config.yaml
experts_per_token: 3
lr_router: 0.00129
init: "normal"
init_std_qkv: 0.0542
doc_mask: true
train_tokens: 243800000
dataset: "wikipedia_en"
Below are experts of layer 3 (counted from 0) of a mixture-of-experts language model. Rows are named router (the router's row for the expert) and show model dimensions 0-159. Each number is 128 + 24 x the weight over its row's rms, rounded and kept within 0 to 255.
Before each expert's rows: "mostly gets" lists some tokens that are sent to it at least half of the time. This comes from a sample of Wikipedia text that the model never trained on.

# expert 31
mostly gets: " Apps", " ent", " manufact", " lic", " Ex", " Pld"
router [110 144 121 168 127 165  67 106 132 129 160 160 142 119  95 125  97 152 122  92 141 132 117 108  85 168 150 121 126 106 129  87 154 106 142  86 116 128 128 142 137 164  87 148 127 112  95 146 155 143 109 144 106 135 136 149 117 161 114 108 118 150 131  85 141 116 116 120 124 119 168 105  97 152 122 101 116 127 126 144 155 148  98 158 139 114 142  95 106 127 155 158 119 130 131 145 161  91  97 186 109 144 152 166 122  79 125 118 149 132 114 122 135 171 144 144 145 146 148 155 159 132 167 156 157  76  93 170 132 160 154 165 128 112 101 125 127 125 128 118 112 103 121  81 167 102 136 106 153  85 112 105 118 107 102 160 103 131 131 146]

# expert 38
mostly gets: " Slov", " Jul", " Los", " Luc", " Alex", " Nic"
router [111 118 155 155 157 128  88 144  91 178 160 117 170 101  90 144 105  87 127 134 160 112 123 127 114  98 107 121 141 129 134 117 149 153 109 116 111 103 164  94 144  99 140 127 149  76 106 143 198 146 130 113 106 127 140 118 120 120 158 103 102 159 185  88 184 159  97 103 180 117  95 132 117 172 120 118 163 143 123 148 108  91 139 124 167 128 158 124 142 112 125 125 127 136 170 138 119 135 139 111 141 144 150 139 144 123 109 168 123 134 125  82 158 118 129 165 107 121 103 148 102  83 134 164 146 144 119 108  98 124 121 125 159 146 139 122 125 143 115 112 181 108 146 167 139  80 127 124 129 116 125 130 139 130 104 114 102  99 129 117]

# expert 40
mostly gets: " re", "–", " att", " ann", " requ", " em"
router [141 160  88 108 112 113 143  99 143 104 125 140 117  91 138  87 141 130 130 157 170 147 133  91 109 146 109 143 121  92 149  97 144  74  75  84  92 145 127 157 138 160 110 182 144 109 114 148 114 139 154 102 111 136 113 133 140 131 176 146 144 145 128 146 112 124 152 162 124 120 151 123 135 124 144 104 108 163 173 122 111 166  96 161  95 137 123  62 106 167 122  77 133 134 178 149 123 116  78 150 146  88 119 181 151 113 123 140 138  99 126 104 115 157 115 138 125 149  88 121 136 142 113 111 144 118 127 137 156 115 132 157 138 142  78 147 136 128 159 145 103 173 130 147 109 124 145 124 144 117 142 117  94 145 135  92 128 139 132 128]

# expert 26
mostly gets: " |", " —;", ";", "',", " –;", "%;"
router [120 119 115 195 118 143 144 167 152  96 138 121 122  95 137 136 128 136 108 171 107  65 130 117 127  97 147 166 106  88 159 115 130 110  85 147 152 121 116 158 112 166  84 110  84 110 145 122 132  97 135 109 128 123  82 172 151 137 124 126 133 113 106 154  83 156 151 132 129 157 114 197 152 152 157 155 115 122 164 106 138 129  98 116 116 107 108 104 145  81 159 167 105 105 150  80 132 129  88  85 110 103 106 142 134  99 125 145 144 116 130 130 124 171 113 123 142 120 146 110 146 136 146 131 134  99 124 150 115  93 124 141 158 129 145 131 105 120 156 157 170  96  97 112 129 143 113 128 104 155  99 135 131 135 119 141  93 136 139 101]

# expert 15
mostly gets: "|", "===", "==", "====", "=", "See"
router [141 149 113 140 153  85 157 114 104 144 142  96  94 175 144 147 127 131 120 155 174 116 118 117 141 119 161  79 128 118 140 154 134 116 133  98 101 144  99 134 162 116 110 107 155 102 178 118 115 145 153 115  91 137 118 137 155 146 148  95 104 136  96 122 137 120 138 152 154  89 130 113 101 130 182 158 122 120 107 132 143 122 101 113  91 124 130 109 171 138 168 138 137 122 134  92 123  97 138 161 111  84 127 111 101 128  93 126 104 142 170 122 109 146 102 183 123 116 107  98 127 136 109  89 119 140 103 132 164 106 103 161 116 107 165 154 148 166 155 150  98 130 125 108 145 109 120 154  75  97  98 134 128 133 126 131 100 161 185 165]

# expert 5
mostly gets: " ch", " Ch", "h", "ch", " Kh", "eh"
router [119 107 100 134 157  94  97 141 117 103 157 119 128 136  46 130 117 108 119 104 140 111 123 116  98  94 156 133 151 122 146 145  72 170 165 168 152 110 100 155  93 159 117 132  87 124 139 135 108 151  85 122 142 115 127  98 138 120 120 125 126 127 146 103 150 166  98 133  83 131  99 126 141 151 122 116 127 129 129 148 147 137 133 148 176 132 150 130 123  81 128 161 139  98 129 134 105 153 163 127 121 146 182 112 110 139  80 148 120 116 110 105 179 158  99 100 147 126 110 134 136 108 114  93 112 170 108 140 121 115 124 122 100 130 157 133 154  71  96 137 139  97 125 138 178 122 152 131 128 105 144 130 142 163 179 157 141 159 133 114]

# expert 29
mostly gets: " for", " with", " over", " would", " under", " into"
router [144 169 153 130 123 106 139 125 131 104 160 108 133 143 136 161 115 139 152 108 100 126  92 147 145 102 145  81 119 114 143 139 111 120  50 103 160 126 140 133 119 165 128 125 126  87 129  61 111 167 127 116 143 113 154 156  98 147  62 134 140 131  94 125 112 140 157 128 124 129 140 154 167 118 116 131 131 118 118 159 103 141 107 140 123  97 113 108  87 103 111 103 179 150 120 118 125  86 117 102 149 115 124 138 130 120 156 123 120 141 177 103 170 164 123 130  99 113 157 130 125 165 119  90 146 102 164 137 135 128 107 159  82 111 146 156 110 154 138 117 113 154 127 137  86 174 116  92 122 148 112 164 106 136 114 109 139 172  91 114]

# expert 47
mostly gets: "97", "95", "80", "60", "99", "93"
router [113 113  94 143  94 187 124 136 158 104 124 131 183 140 118 149 155  99 145  98 176 116 146 151  69 145 109 137 118 143 108 119 120 111  97 131 119 143 118 123 124 123 137 167 150 147 131 134 105 133 135 167 110 129 145 142 100 157 147 100 101 120  78 156 110 141 130 139  82  81 118 136  90 115 137 154 111  52 106 120 116 174 131 101 145 144  93 154 147 171 119 139  98 161 124 121 135 161 138 135  90 142 130 126 165 118 142 167  94 166 124 107  85 137 152 124  98 143 136 145 152 147 160 109 119 134 131 156 133  99 130 141 147 136 135 119 108 142 114 105 157 102  99 112 144 128 117 152  94  72 147 121 150 115 123 152 169 117 139 113]

# expert 53
mostly gets: "\"", " $", " before", " due", " died", " began"
router [166  90 140 146 100 117 105 147 146 131 113  88  90 130 155 133 125  87 127 113 165 167 159 144 154 160 130 118 141  80  89 134 143 142 133 152 157 122 124 142  71 156 142 114 168 136 148 137 136 108 112 111 134 162 126 127  75 138 124  99 151 100 112  94 117 158 147 164 135  96 162  96  98  99 130 114 110 177 178 142  95 143 126 107 136 169 184 118 108 132 160 130 164 128  92 107 154 135 134  99 125 108  79 171 118 129 100 111  95 120 128 113 110 136  94 115 134 116 143 148 125  94  95 160  88 114 132 131 134 155 181 153 127 159 112 130 107 152 120  99 159 145 134 113 136 142 156 133 140 146 123 101 120 132 108 139 121 134 117 147]

# expert 21
mostly gets: " as", ");", " As", "As", ";", " become"
router [103 138 133  85 104  98 136 118 120 164 116 150 101 107  92 140 116 157 129 134  92 122 122 169 121 117 121 110 152 121 170 130 190 131  93 168 144 101 123 141 146 166 134 115 130 153 117 120  84 113 155 106 140 110 123 123 157 142  77 159 143 142 118 176 103 159 117 160 134 160  87 106 150 164 101  97 154  82 101 131  75 116 142 106 135 119 101 132 108  95 137 148 176 113 107  74 157 157 174 183 105 130 103 155 118 109 128 129 140  97 166 139 129 137 127 130 152 135 126 119 115 112 109 105  93 136 145 104 141  93 135 105 112 135 140 131 132 132 112 154 145 150 149 154 105 106 107 163 133 131 126 140 119 144 136 153 128 109 181 150]

# expert 45
mostly gets: ".\n", ".\n\n", ".", ").", ".S", " ."
router [121 100 105 129 144 175  91 139 165 177 129 155 146 114 153 141 165 111  71 117 115 142 118 161 142 142 132 126 124 123 142  88 122 159 116 162 152 169 113 153 137 125 154 112 185 156 136 102 114  94 124 119 176 135 118 121 130 129 124 129  93 126 150 176 130 128 142 155 155 124 114 114  97 148 110  98 127 120 149 120 134 163 127 147 110 120 120  89 137 149 109 164 142  79 161 108 136  94 126 124 176 144 142  98 142  92 117 124 112  89 116 132  86 155  92 110  96 134 149  94  91 135 105  96 100 106 114 126 163  98 128 117 141 124 109 165 142 174 102 124  76 147 131 152 139 138 150 142 125 149 165 170 122 148 157 117 117 120  95 106]

# expert 44
mostly gets: " Racing", " JPL", "°W", " population", " system", " region"
router [143 121 141 136 110  83 176 150 138 144 147 120 138 115 156 126 106 107 109 119 124 150 112 114 135 145  75 140 154 162 129 149 151 154 150 151 134 105 115 155 122  92 108 116 111 177 137 125 114 160 156 187  99 168 152 122  82 153 131 127 146  93 147 147 154 139  93 140 156 185 150 162 108 116 101 125 146 118 160 107 132 143 158 170 108 113 111 122 128 117 131 150  82 134 165 149  86 129 112  99 116 147 139 134 125 121 171 122 107 140 122 131  83 113 127 109 144 139 194 129 142  92 135 131 112  92 148 120 111 123 146 151 126 136 129 102 127  90 138 111 109  77 104 102 132 161  94  85 138 115 131 191 135 127 113 101 123 142  95 137]

# expert 1
mostly gets: " and", " or", " his", " their", " its", " &"
router [142 144 127 136  90 105 136 112 141  92 113 113 125 149 111 150 143 162 104 135 113 151 135 141 159 170 161 123  83  95 128 130 147 166 162 115  70 168 135 147 165 152 137 125  92 119 117 134 149 102 109 123 125 137 128 116 144  73 115 140  98 156  99 106 118 110  81 117 135 179 141 155 105 130  98 119  90 138 128 139  85  85 130 115 121 120  94 128  98 102  83 128 149 126 147  92 117 144 161 135 154  93 105 116 128 115 173 137 106 154 148  94  98 138 125 109 159  90  88 107 120 135 102 152 119 132 133 128 122 116 127 128 139 156 119 123 152 151 140 110 126 131  67 175 146 152 111 159 124 171 119 129  90 136 164 125 168 171 121 126]

# expert 30
mostly gets: "}", " MF", "IN", " DF", "SA", " FW"
router [131 129 171 150 146 118 109 139 167 134  87  80 133 150 109 160 173 111 158 125 162 135 122 110 116 124 127 148 148 115 107 117 141 164 155 131  93 113 134 178 118 147 127 135 118 150 146 107 174 149 125 165 131 118 122  83 134 151 132 118 168 143 108 111 130 130 116 129 148 142 134 150 102 138  72 141 122 127 129 110 116 137  93 163 130  91 104 101 116 115 114 117 104 164 158  91 132 125 123 112 139 150 146  86 162 156 122 157 138 115 123 111  88 110 130 111 131 133 172  88 136 101 153 116 119 126 106 149  97 112 132 162 133 160 147 155  68 149 132 172 177  63 117  79 154 105 111 121 130  89  87 129 131 156 142 127 139 151 158 137]

# expert 18
mostly gets: "oot", "ok", "ong", " Young", " young", " Tim"
router [125 122  90 132 141 165 114 123 114  96 140 130 111 136 135 129 114 101 138 158 148 137 126 184  89 104  93 139 124 123 116 178 200 159 131 139 153 105 125 108 110 157 144 111 134  74 141 176 135  88 124 116 118 131 131 126 147 116 150 135 117 150 150 161 165 119 112 121 149  82 123 111 123 142 139 172 116  79 141 118 125 118 184 122 155 108 163 123 109 108 119  94 159 146 146 119 167 132 127 139 118  78 171  96 128 109 113 119 110 135 116 118 129 115 126  93 100 140 126 142 153 129 107  88 146 137 131 133 117 103 161 121 120 126 139  97 123 109 148  97 150 166 127 116  72 101 123 132 148 126 177 116 127 126 122  93 173  80 179 133]

# expert 32
mostly gets: "3", "1", "2", " Turnout", "9", " Loss"
router [ 82 138 164 169 130 115 110 152 130 108 158  86 151 158 133 128 141 148  69 142 117 151 137  94 121  90 117 145 119 149  83 120 135 124 104 136 148  89 144 154 132 120 106 112  95 145 105 129 114 124 135 165 169 137 106 111 101 155 115 130 126  79 140 133  98 154 128 170 150 114  86 169 130  98 145 146  95 115 140 129 148 152 114 123 156 104 112 165 170 144 169 116 129 172 165  97 128 158 156 129  99 148 139 116 127 128  92 157 171 129 124 144 111 133 160 118 144 117 141 135 170 105 123 116 177 126 152 128 152 101 134  99 121 144 109  55 140 112 140 114 128  93  87 149 134 115 100 105  93 100 142 159 134 118 132 134 152 119 151 120]

# expert 60
mostly gets: " R", " O", " r", " E", " De", " Le"
router [105  93 133 156 130 132 121 134 104 117  85 157  91 184 131  94  98 107 160  99 131 145  97  97 149 128 117 128 129 125  98 171  94  70 125 130  99  97 121 131 147 155 127 121  82 116 118 123 151 128 106 121 137 115 129 122 120 124 141 144 130 128 159 182 161 127 136 135 112 136 100 131 146 127 125 129 125 159 142 105 163 155  91 113 102 116 130 153 121 114 120 113 137 130 173 128 148 108 162  83 150 167 145 118 157 164 144  97  81 146 148 142 150 125 145 167 172 140 179 106 146 103 172 144 100 133 128 132 136 167  93 132 148 168  91 173 118 130 105 134  81 120 120 135  94  84 146 112 126 119 127 122 120 131 174 123 130 160 134 166]

# expert 57
mostly gets: " was", " has", " is", " were", " are", " had"
router [162 136 131 131  95 106 141 137 126 122 148 130  90  90 129 155 136 184 134 109  81 113 126 137  89 115 136  81 145 120 138 137  73 137 161 155 117 147 144 194 125 152 149 101 110 143 127 149 117 164 140 109  89 108 136  95 121 176  87 140 118 124 102 141 109 156 133 115 115 106 163 114 108 154 140 119 147 101  67 180 145 118 102 146 150 112 168 122 104  83 152 111 150 118 107 114 113 122 121  91 134 105 123 156 113 155 118 121 135 118 110 133 124  90  94 133 179 116 136 132 102 160 120 153 152 124 137 123 143 123 126 158 163 174 143 126 116 119 128 118  84  89 100 186 127 147 127 131 129 109  80 138 127 141 139 124 148 159 136 132]

# expert 3
mostly gets: ".\n", "\n", ")\n", " |\n", " \"", "("
router [115 162 153 122 117 128 140 124 118 148 103 155 140 154 129  71 159 174 153 103 108 120 164 120 120 105 146  77 149 142 115 131  90 152 142 166 157 130  81  91 140 143 118 123 157 147 160 130 145 118 131 102 166 101  84 154 173 131 142 115 164 135 195 127 134  94 174 136 112 141 148  84 169 110 132 160 113 161 123 102 107 141 139 145 109 102 118 122 128 123 150 117 160 129 117 141 142 128 141  96 112 138 146 148 103 132  99 135 136 158 148 143 134  93 136  98 127 125 132  76 128 145 149 101  89  89 145 150 123 108 124 106 105 156 124 122 121 174 142  89  86 132  97 133 138 105  91 142  98 137 123 159 131 111  94  99 155 109 130  95]

# expert 55
mostly gets: "is", " Jean", " Sus", " Dor", " Kar", "kin"
router [147 111  82 161 146  92 114 118 140 172 125  93 116 137 124 122 120 139  94 196 168  94 132 157 146  80  84 123 118 122 129 115 117 144 118 129 147 116  80 125 108 130  92 135 128 122 136 165 112 135 120 150 133 110 118 149 164 125 121 152 110 158 131  99  86 128 140 159 110 157 152 121 110 119 158 128  99 119  95  98 123 133 132  95 115 134 156 146  84  89 148 123 124  95  83 144 175 135 105 111 105 139 129  83 135 155 147 145 126 174 144 152 113  83 136 174  87 124 129 107 135 147 129 161 132 143 127 115  92  86 138 158 153 104 153 166 124 115 126 116 139  93 128 154 151 129 162 131 143 143 163 120 112 151 160 154 160 151 162 106]

# expert 16
mostly gets: " de", " San", " Az", " La", "ri", "š"
router [116 103 126 181 149  98 108  92 145 153  95 140 120 136 114 105 118 109 100 127 123 128 103 159 118 107 138 142 124 138 126 167 143 138 148 164 117  92 148 117 119 161 138 178 122 119 145 119 171 108  99 147  90 111 135 112 168 124 127 138 145 135 116 136 143 126 138  86 138 101 101 108  82 143 140  86 150 161 144 146 136  87 100 147 130 129 139 151 137 132 144 145 155  94 150 113 149 133  81 159 158 126 161  87 148 158 143  73 188 107 144 109 127 148  91 135 112 149 127 166 146 121 156 140  83 131 140 136  93 163 100 140 119 139 114 149 141 161 137 110 130 155 128 106 115 123 111 127 143 150  63 114 139 181 119 137  98 139 149  73]

# expert 58
mostly gets: " prior", " sens", " cycl", "por", " bas", " path"
router [140 108 119  95 141 154 138 118  90 143 111 132 119 113 144  73 125 108  74 180 129 120 107 102 137 124  97 156 118 117 151 142 112 108 128 148 126 116 160 109 106  82 121 100 119 143 162 108 123 100 119 118 144 125  95 156 131 143 133 129 161 186 129 138 140 132 139  95 118 145 104 143 149 146 148 142 166 157 131 142 119 106 156  94 105 136 130 127 140 116  86 102  97 105 157 138  96 117 140 124 107 156 165 102 196 176 100 103 157 101 108 111 136 134 117 171 152 183  92 152  99 126  88  94 142 120 148 139 124 149  93 133 103 148 110 137 155 110 134 119 129 110 131 127 124 208 129 135 143 157 117 101 157 124 114 143 154 150 101 123]

# expert 37
mostly gets: " part", " War", " Group", " war", " Part", " Battle"
router [113 134 110 120 122 151 165  90 154 102 142 112 128  90 156 133 161 174 130 139 124 136 110 118 145 160 149 123 142 126 153 162 141 173 121 136 128 125 104  92  91  96 106 103  97 159 116 121 108 149 146 177 125 108 149  90 128 132 136 128 151 137 114 127 138  80 171 132 107 138 139 135 118 146 164  44 111 128 134 141 156 109 163 117 105 132 121 135 124  85 160 134 110  93 114 113 136 142 141 109  91 121 103 117 146 148 126 170 110 105 111 169 160 122 154  99 106 106 131 143 142 130 127  93 158 146 125 100 126 160 116 143 162 163 138 115 107 129 154  90 165 158 101 144 112 140 121  93 144 117 189 147 149 104 102  93 177 105 121 113]

# expert 35
mostly gets: "I", " USA", "!", " television", "IN", " I"
router [141 146 164 105 125 132  63 143 104 106 142 121 133 131 129 140 131 103  97  95 143 101 157 114 132 123 132 131 160 109 162 124  99 151 107 163  96 135 146 149 115 135 139 174 142 171 111  88 116 123 117 136  99 130 119 103 147 131 128 130 115 193 155 151 108 130  88 144 133 160 158 102 122  92  84  92 192 166  63 102  99 172 143 118  87 162 141 105 145 150 117 124 125 183 133 122 111 109 147 158 123 118 107 164 109 117 152 144 107 145 105 119 163 126 128 109 143 125 114 121 145  97 129 121 159 118  93 117 139 124 129 122 177 163 139 151 117 106 152 132  82 122 150 111 137 178 128 141 116  92 154 140 100 141 124 125 122 138 132 130]

# expert 9
mostly gets: " David", " Robert", " White", " Michael", " James", " Smith"
router [139 150  90 138 120 168 141 172  90 107 119  95 128 132 163 136 136 125 136 159 135 124 124 109 141 110 109 165 144 129 111 126 101 134 134 149 114 131  62  90 134 184 136 131 169 145 116 112  96 122 144 139 117 119 108  80 121 148 118 145 122 102 195 187 131  99 134 121 162 162 117 182 111  92 149 131 142  92 114  93 134 123 155 129 131 182 158 150  94 138 127 157 141 114  88 155 169 161 111 138 110 101 100  72 102  99 143 119 112 139 128 137 108 131 150 142 136  98 144  83 110 113 100 114 136 109 115 114 119 157  89 110  95 171 117 116 117 139 105 136 139 123 122 133 127 109 133 123  99 153 136 149 120 131  98 122 160 103 152 124]

# expert 49
mostly gets: " film", " played", " used", " use", " album", " released"
router [142 133 172  91 145 149 109 125  94 132 118 144 153  98 154 130 158 133  84 102 134 121 153 150 126 140 121 105 129 152 134 123 106 117 135 136  91  97 102  95 157 112 136 106 156 121 111 108 113  73 162 133 135 183 138  95 128 136  77 116 138 149  98 138 113 146 109 133  73 114 123 129 156 134 164 133  91  86 111 142 150  98 138 129 167 128  97 135 131 133 112  89 112 160 100 113 169 123 130 146 103 153  83 184 131 130 136 122 134 163 129 168 135 145 139 144 154 101 150 133  99 110  88 133 152 112 171  90 140 137 140  91 135 135 177 137  97 105 115 124  93 164  77 103 137 123 106 104 132 138 151 136 109 122 130 154  98 109  90 144]

# expert 13
mostly gets: ":", " +", " –", "):", " :", " ·"
router [ 99 151 117 129  97 148 117 153 114 103 146 125  95 143 146 148 170 132 112 118 133 102 153 136 131 172  99 113 106 127 155 154 146 103 112 127 150 131 123 168 141 150  97 114 102 111 147 103 141 130 136 107 121 136 103 133 125 102 110 101 131 115 114 120 149 135 162 101  98  88 164  79 160 135  93 140  96 123  96  92 123 111 134 156  96 165 167  97 126 152 133 182 146 161 151 172 102 113 137 106 121 130 106 143 105 105 155 165 122 112 112  87  92 103 141  84 145 122 149 123  98 171 138 107 142 128 114 136 138 106 165 139 134 144 125  93 134 147 123 169 132 145 139 111 135 100 120 151 180 162 146  75  76 141 144 176 121 102  96 137]

# expert 27
mostly gets: " U", " Sh", " El", " Mar", " Br", " Q"
router [123 132 123 187 152 108 115 129 143 111 157 162  97 149 140  73 114 158 131 115 150  89  88 106 103 107 115 146 129 133 138 136 174 130 156  69 119 144 121 132 102 110 119 202 179  85 171 132 112 143 146 133 188 126 149 121 163 154 122 139  92 113 132 106 146 136 178 112 127 108 163 122 144 125 113  96 156 145 134 101 123 134 128 121 109  89 134 137 102 116  91 143 140 123 119 150 108 113 170 117 186 144 128 134  90  97 131 121 159 116 138 138 155 110 128 130 114 140 103 137 139 130 138 115 106 144 147 128 108 119 132 134 186 122 100 104 100  95  78 151 117  76 147 100 119 126 136 128 145 133 104 112 133 143 158 111  99 134 128 130]

# expert 63
mostly gets: " |\n", " high", "″W", " players", "Personal", "|---|---|---|---|\n"
router [110 172  98 160 115 175 139 149 102  81 102 155 148 124 154 103 106  91 141 105  96  92 102 147 119 121 137 115 127 103 124 101 129 125 124 108 143 119 101  94 149 101 105 128 175 148 107 133 165 120 143 145 126 176 132 177 136 145  94 103 173 120 109  86 121 101 109 121 164 118 101 148 132 147 127 136 105 128 149 139 125 117 111 166 182 127 158 169  85  92  90 166 122  95 160 145 139 114  92 109 133 134 133 142 118 150 121  96 126 102 178 140 105 164 129 122 155 153 174 128 170 118 149 139 123  99 121 135 126 137 175 104 135 117 136 125  93 129 121 118 142 116 114 144 147 156 111 109 141 147 111 121 154  90 126  84 129 133 134 175]

# expert 19
mostly gets: "y", "range", "way", "icine", "ouse", "ery"
router [135 159 114 110  69  60 134 118 141 169 137 109 166 130 133 104 144  98 109 170  99 161 117  88 139 117 138 165 153 147  99  95 127 145 142 125 122 182 134 138 109 133 155 163 126 134 174 142  84 129 102 155 123 125 101 118 102 116 120 144 117 107 116 163 122 113 140 117 125 141 114 153 138 131 135 159 160 133 133 135 141 114 123 104 102 166  77 133 142 136 104 153 102 135 147 101 126  98 166 149 132 119  85 108 114 114 115 135 144 128 150 137 114  66 156 143  73  93 133 150 140 135  85 176 102 116 120 117 119 164  94 162  93 106 133 163 123  95 138 152 110 140 119 140 144 104 108 149 104 123 138 116 105 132 151 143 153 146 109  85]

# expert 62
mostly gets: " V", " v", " X", " post", "ook", " adv"
router [127 118 118 114 122 176 167 162 140 112 147 160 152  73 139 110 114 147 136  91 130 104 149 162 117 142 192 116 123 131 119 125 129 106 134 159 126 131 136 121 166 137 162 105  80 108 179 110  89 126 129 107 139  96 143  98 124 109 125 102 118 126 145 114 110 107 113 104 118  69  90 114  93 128 160 149 127 134 128  76 111 175 161 132 158 126 125 106 164 132 142  75 123 157 116 127  93 125 134 140 161 123 159 127 138 118 136 177 115 117 145 153 140 139 179  95 108 147 131 100 137 158 132 110 149 157 118 124 153 185 130 124 140 133 102 111 141 111 142 101 133 134  96 128 142 128 158 113 108 141 118 170 140  81  96  99 142 153 154 104]

# expert 48
mostly gets: "ara", "ai", "ina", "ta", "ia", "ana"
router [142 150 140 117 119 100 137 116 123 168 125 118 141 130 117 142 110 108 124 140 115  94 161 115 142  90 140 118 124 163  99 164 154 118  90 173 107 165 154 138  81  76 145 133 159 160 136 122 123 104 102 183 107  84 109 116 142 144 133 131 157 117 137 143 108 149 138 137 143 144 111 101 147 150 130 130 130 163  89  91 112 107 105  84 128 157 151 137  81 132 130 183 119 163  66 154 111 119 112 156 119 144 145  89 148 118 140 139 146 159 123 161 109 114 132 119 121 120 121 156 125 106 167 132  94 118 130 121 110 101 121 135 124 153  94 137 133 121 126 184 139  65 131  93 123 200 109 138 126 145 134 121 164 139 161 108 101 134 109 134]

# expert 8
mostly gets: "ers", "es", "ions", "ors", "ings", "ies"
router [122 103  93 106 168 133 145 121 157  94 118  92 116 115 139 100 154 106 107 124 107 168 161 157 146 123 115 156 141 133 152  93 118 129 129  89 147  84 127 122 102 128 142 103 150 125 113  78 144 162  94 111 141 131  75 150 122 116 136 128 133 138 143 153 126 126 165 149 135 145 112 141 149 121 150  82 105 128  91 144 113 136 166 161 144 158 167 136 114 124  97 149 106 167  63 126 151 107 117  99 130 143 101 138 110 163 151 129 154 128 115 151  97  97 159 160 102  99 138  93 159 117  83 156  87 142 123  81 137 127 158 112  98 143 136 106 120 107 153 119 134  96 110 188 142 153 121 119 126 103 149 137 163 105 107 156 125 103  99 138]

# expert 34
mostly gets: " first", " University", " League", " second", " one", " part"
router [102 149 156 141 103 116 130  92 146 123 107 159 156 103 145 122 120  95 150 119 105 131 155 122 140 156 150  82 125 146 152 109 182 146 159  85 122 147  99  99  85  71 128 136 102 153 121 132  81 115 128 150 124  99 104 156  82 126 160 128 170 113  99 130  92 108 161 105  98 116 171 124  95 123 147 155 150  90 154 106 121 129 107 152 138 110  71 112 115 110 142 151 103  96 137 100 133 127 119 115 110 123 116 176  83 133 112 153 140 155 110 131 126 127 136  97 143 132 119 139 157 156 163 115 132 112 150 129 105 174 121 114 146 165 109 101 118 104 131 141 121  95 133 131 145 134 186 130 142 119 133 149 130 133 120 140 137 192 155 158]

# expert 10
mostly gets: " York", " med", "rd", "ville", " Ford", "ington"
router [118  99 148  94 120 102 178 124 126 102 104 123 149  93 122 134 102 113 141 161 122 146 113 139 105 126 130 159  91 122 125 165  88 168 137 148 130 171 118 120 141 108 138 173 112 143 140 138 107 114 108 102  97  73 157  81 107 148  96  93 104  99 109 122 139 103 135 126  99 149 101 162 122 136 185 139 148  83 186 101 135 122 174 103  93 126 115 142 114 164 170 153 114 126  58 128 119 177 119 120 111 140 128 119 110 110 182 142 150 118 120 135 140 130 173 117 123 113 136 118 156  99 132 124 157 108  91 153 145 146 103 132 124 118 174 149 141 154 111 142 119 131 143 176 132 123 130 138 129 135 150 129  96 124 112 142 148 121 137 134]

# expert 7
mostly gets: " M", " C", "c", " b", " B", " S"
router [150  80 153 118 160 144 129 130 176 132  99 116 134 109 104 110 142 114 165  97 133 122 120  69 111 125 133 147 113  93 101 128  95  97 163 134 152 127 180  97 156 125 101 154 165 116  94 157 141 138  74 170  99 117 126 102 137  84 140  97 119 121 118 163 119 141 102 146 141 145 186 115 146 121 117 135 127 144 120 119 147  99  92 126 116 101 145 120 121 127 108 117 153 142 132 101 138 106 134 176 142 102 165 169 115 145 129  99 136 113  86 112 120 111 166 118 133 139 124  99 108 137 109 127 152 141 129 127 170  89 145 105 130  96 143 104 189 115 102 115 104 146  97  97 118 129 163 163 150  98 139 105 161 105 142 113 151 159 131 154]

# expert 41
mostly gets: " John", " Paul", " David", " Michael", " King", " James"
router [110 152 117 132  94 141 138 135 122 151 186  87 135 115 144 144 177 105 147 189 146  69 158 191 133 125 127 145 113 161 136 102 143 110 100 146 113 140  97 111 140 110 142 158 126 104  83 139 130 138 131 125 127 150 123 120 119 116 110 151  98 177 136 127 159 132 111 121 145 164 162  94 130 127  87 101 151  81  92 103 133 118 144 126 135 153 167 143 116 128 130 145 115  94 155 142 134  95  98 163  93 101 106  73 108 123 119 160 113 167 115 113 126 123 138 120 145 143  83 140 140 138 120 129 117 143 137 133 127 147 132 105  88 117 103 130 119 149 103 149 142  94 147 101 136 166 106 123  99 134 159 188 104 133 104 139 114 157 102  94]

# expert 42
mostly gets: " F", " P", " h", " K", " f", " p"
router [130 155 130 109 141 121 150 128 123 120  89 151  97 175 108 110 101 158 152  92 132 166 157 149  91 135 138 137 128  99 100 102  99 130 145 134  90 133 177 144  84 148 124 119 134 122  87 151 125 123 194 140 138 166 143 114 109 105 139 143 113 141 131 106 153 118 148 149 111 146 120 139 150 159 132 151 127 129 119 167 103 160 107  81 124 101 151 123 187 153 123 122  87 167  82 116 120 115 149 160 143 107 164 153 134 152 101 123  91 139 107  87 168 136 123 134 143 134 135 130 139 155 154 104 147 151 115 153 142 116 166  77 142 105 160 139 136  98 101  99 124 123 101  87 128  88 124 115 162  89 159 108 127 133 126  89 132 137 144 111]

# expert 22
mostly gets: " him", " considered", " noted", "ended", " added", " given"
router [137 157 152 119 123 125 166 112 127  92 102 151 124 145 133 148 185  97  85 153 119 139 127 136 136 155 125 125 147 116 155 153 103 116 110  72 166 143 175 122 113 144 153 118 186 128 112 115 100 132 101 114 117 169 123 141 138 128 107 131 143 130 151 185 146 150 158 112 109 110 111 149 150 126 149 129 156 137 143 152 102 121 125 124 135 139 104 136 134 108 103  98 146 142 139 120 100 135 130  86 125 102 140 129 152 149  90  91 147 124 158 154 122 109 108 132 123 115 113 151  67 152  63 111 133 111 145  54 145 162 136 133 135 129 118 127 147 100 136 109 115 153 128 123 127 170  57 116  78 133 110  89  97 153 123 111 151 113 108 133]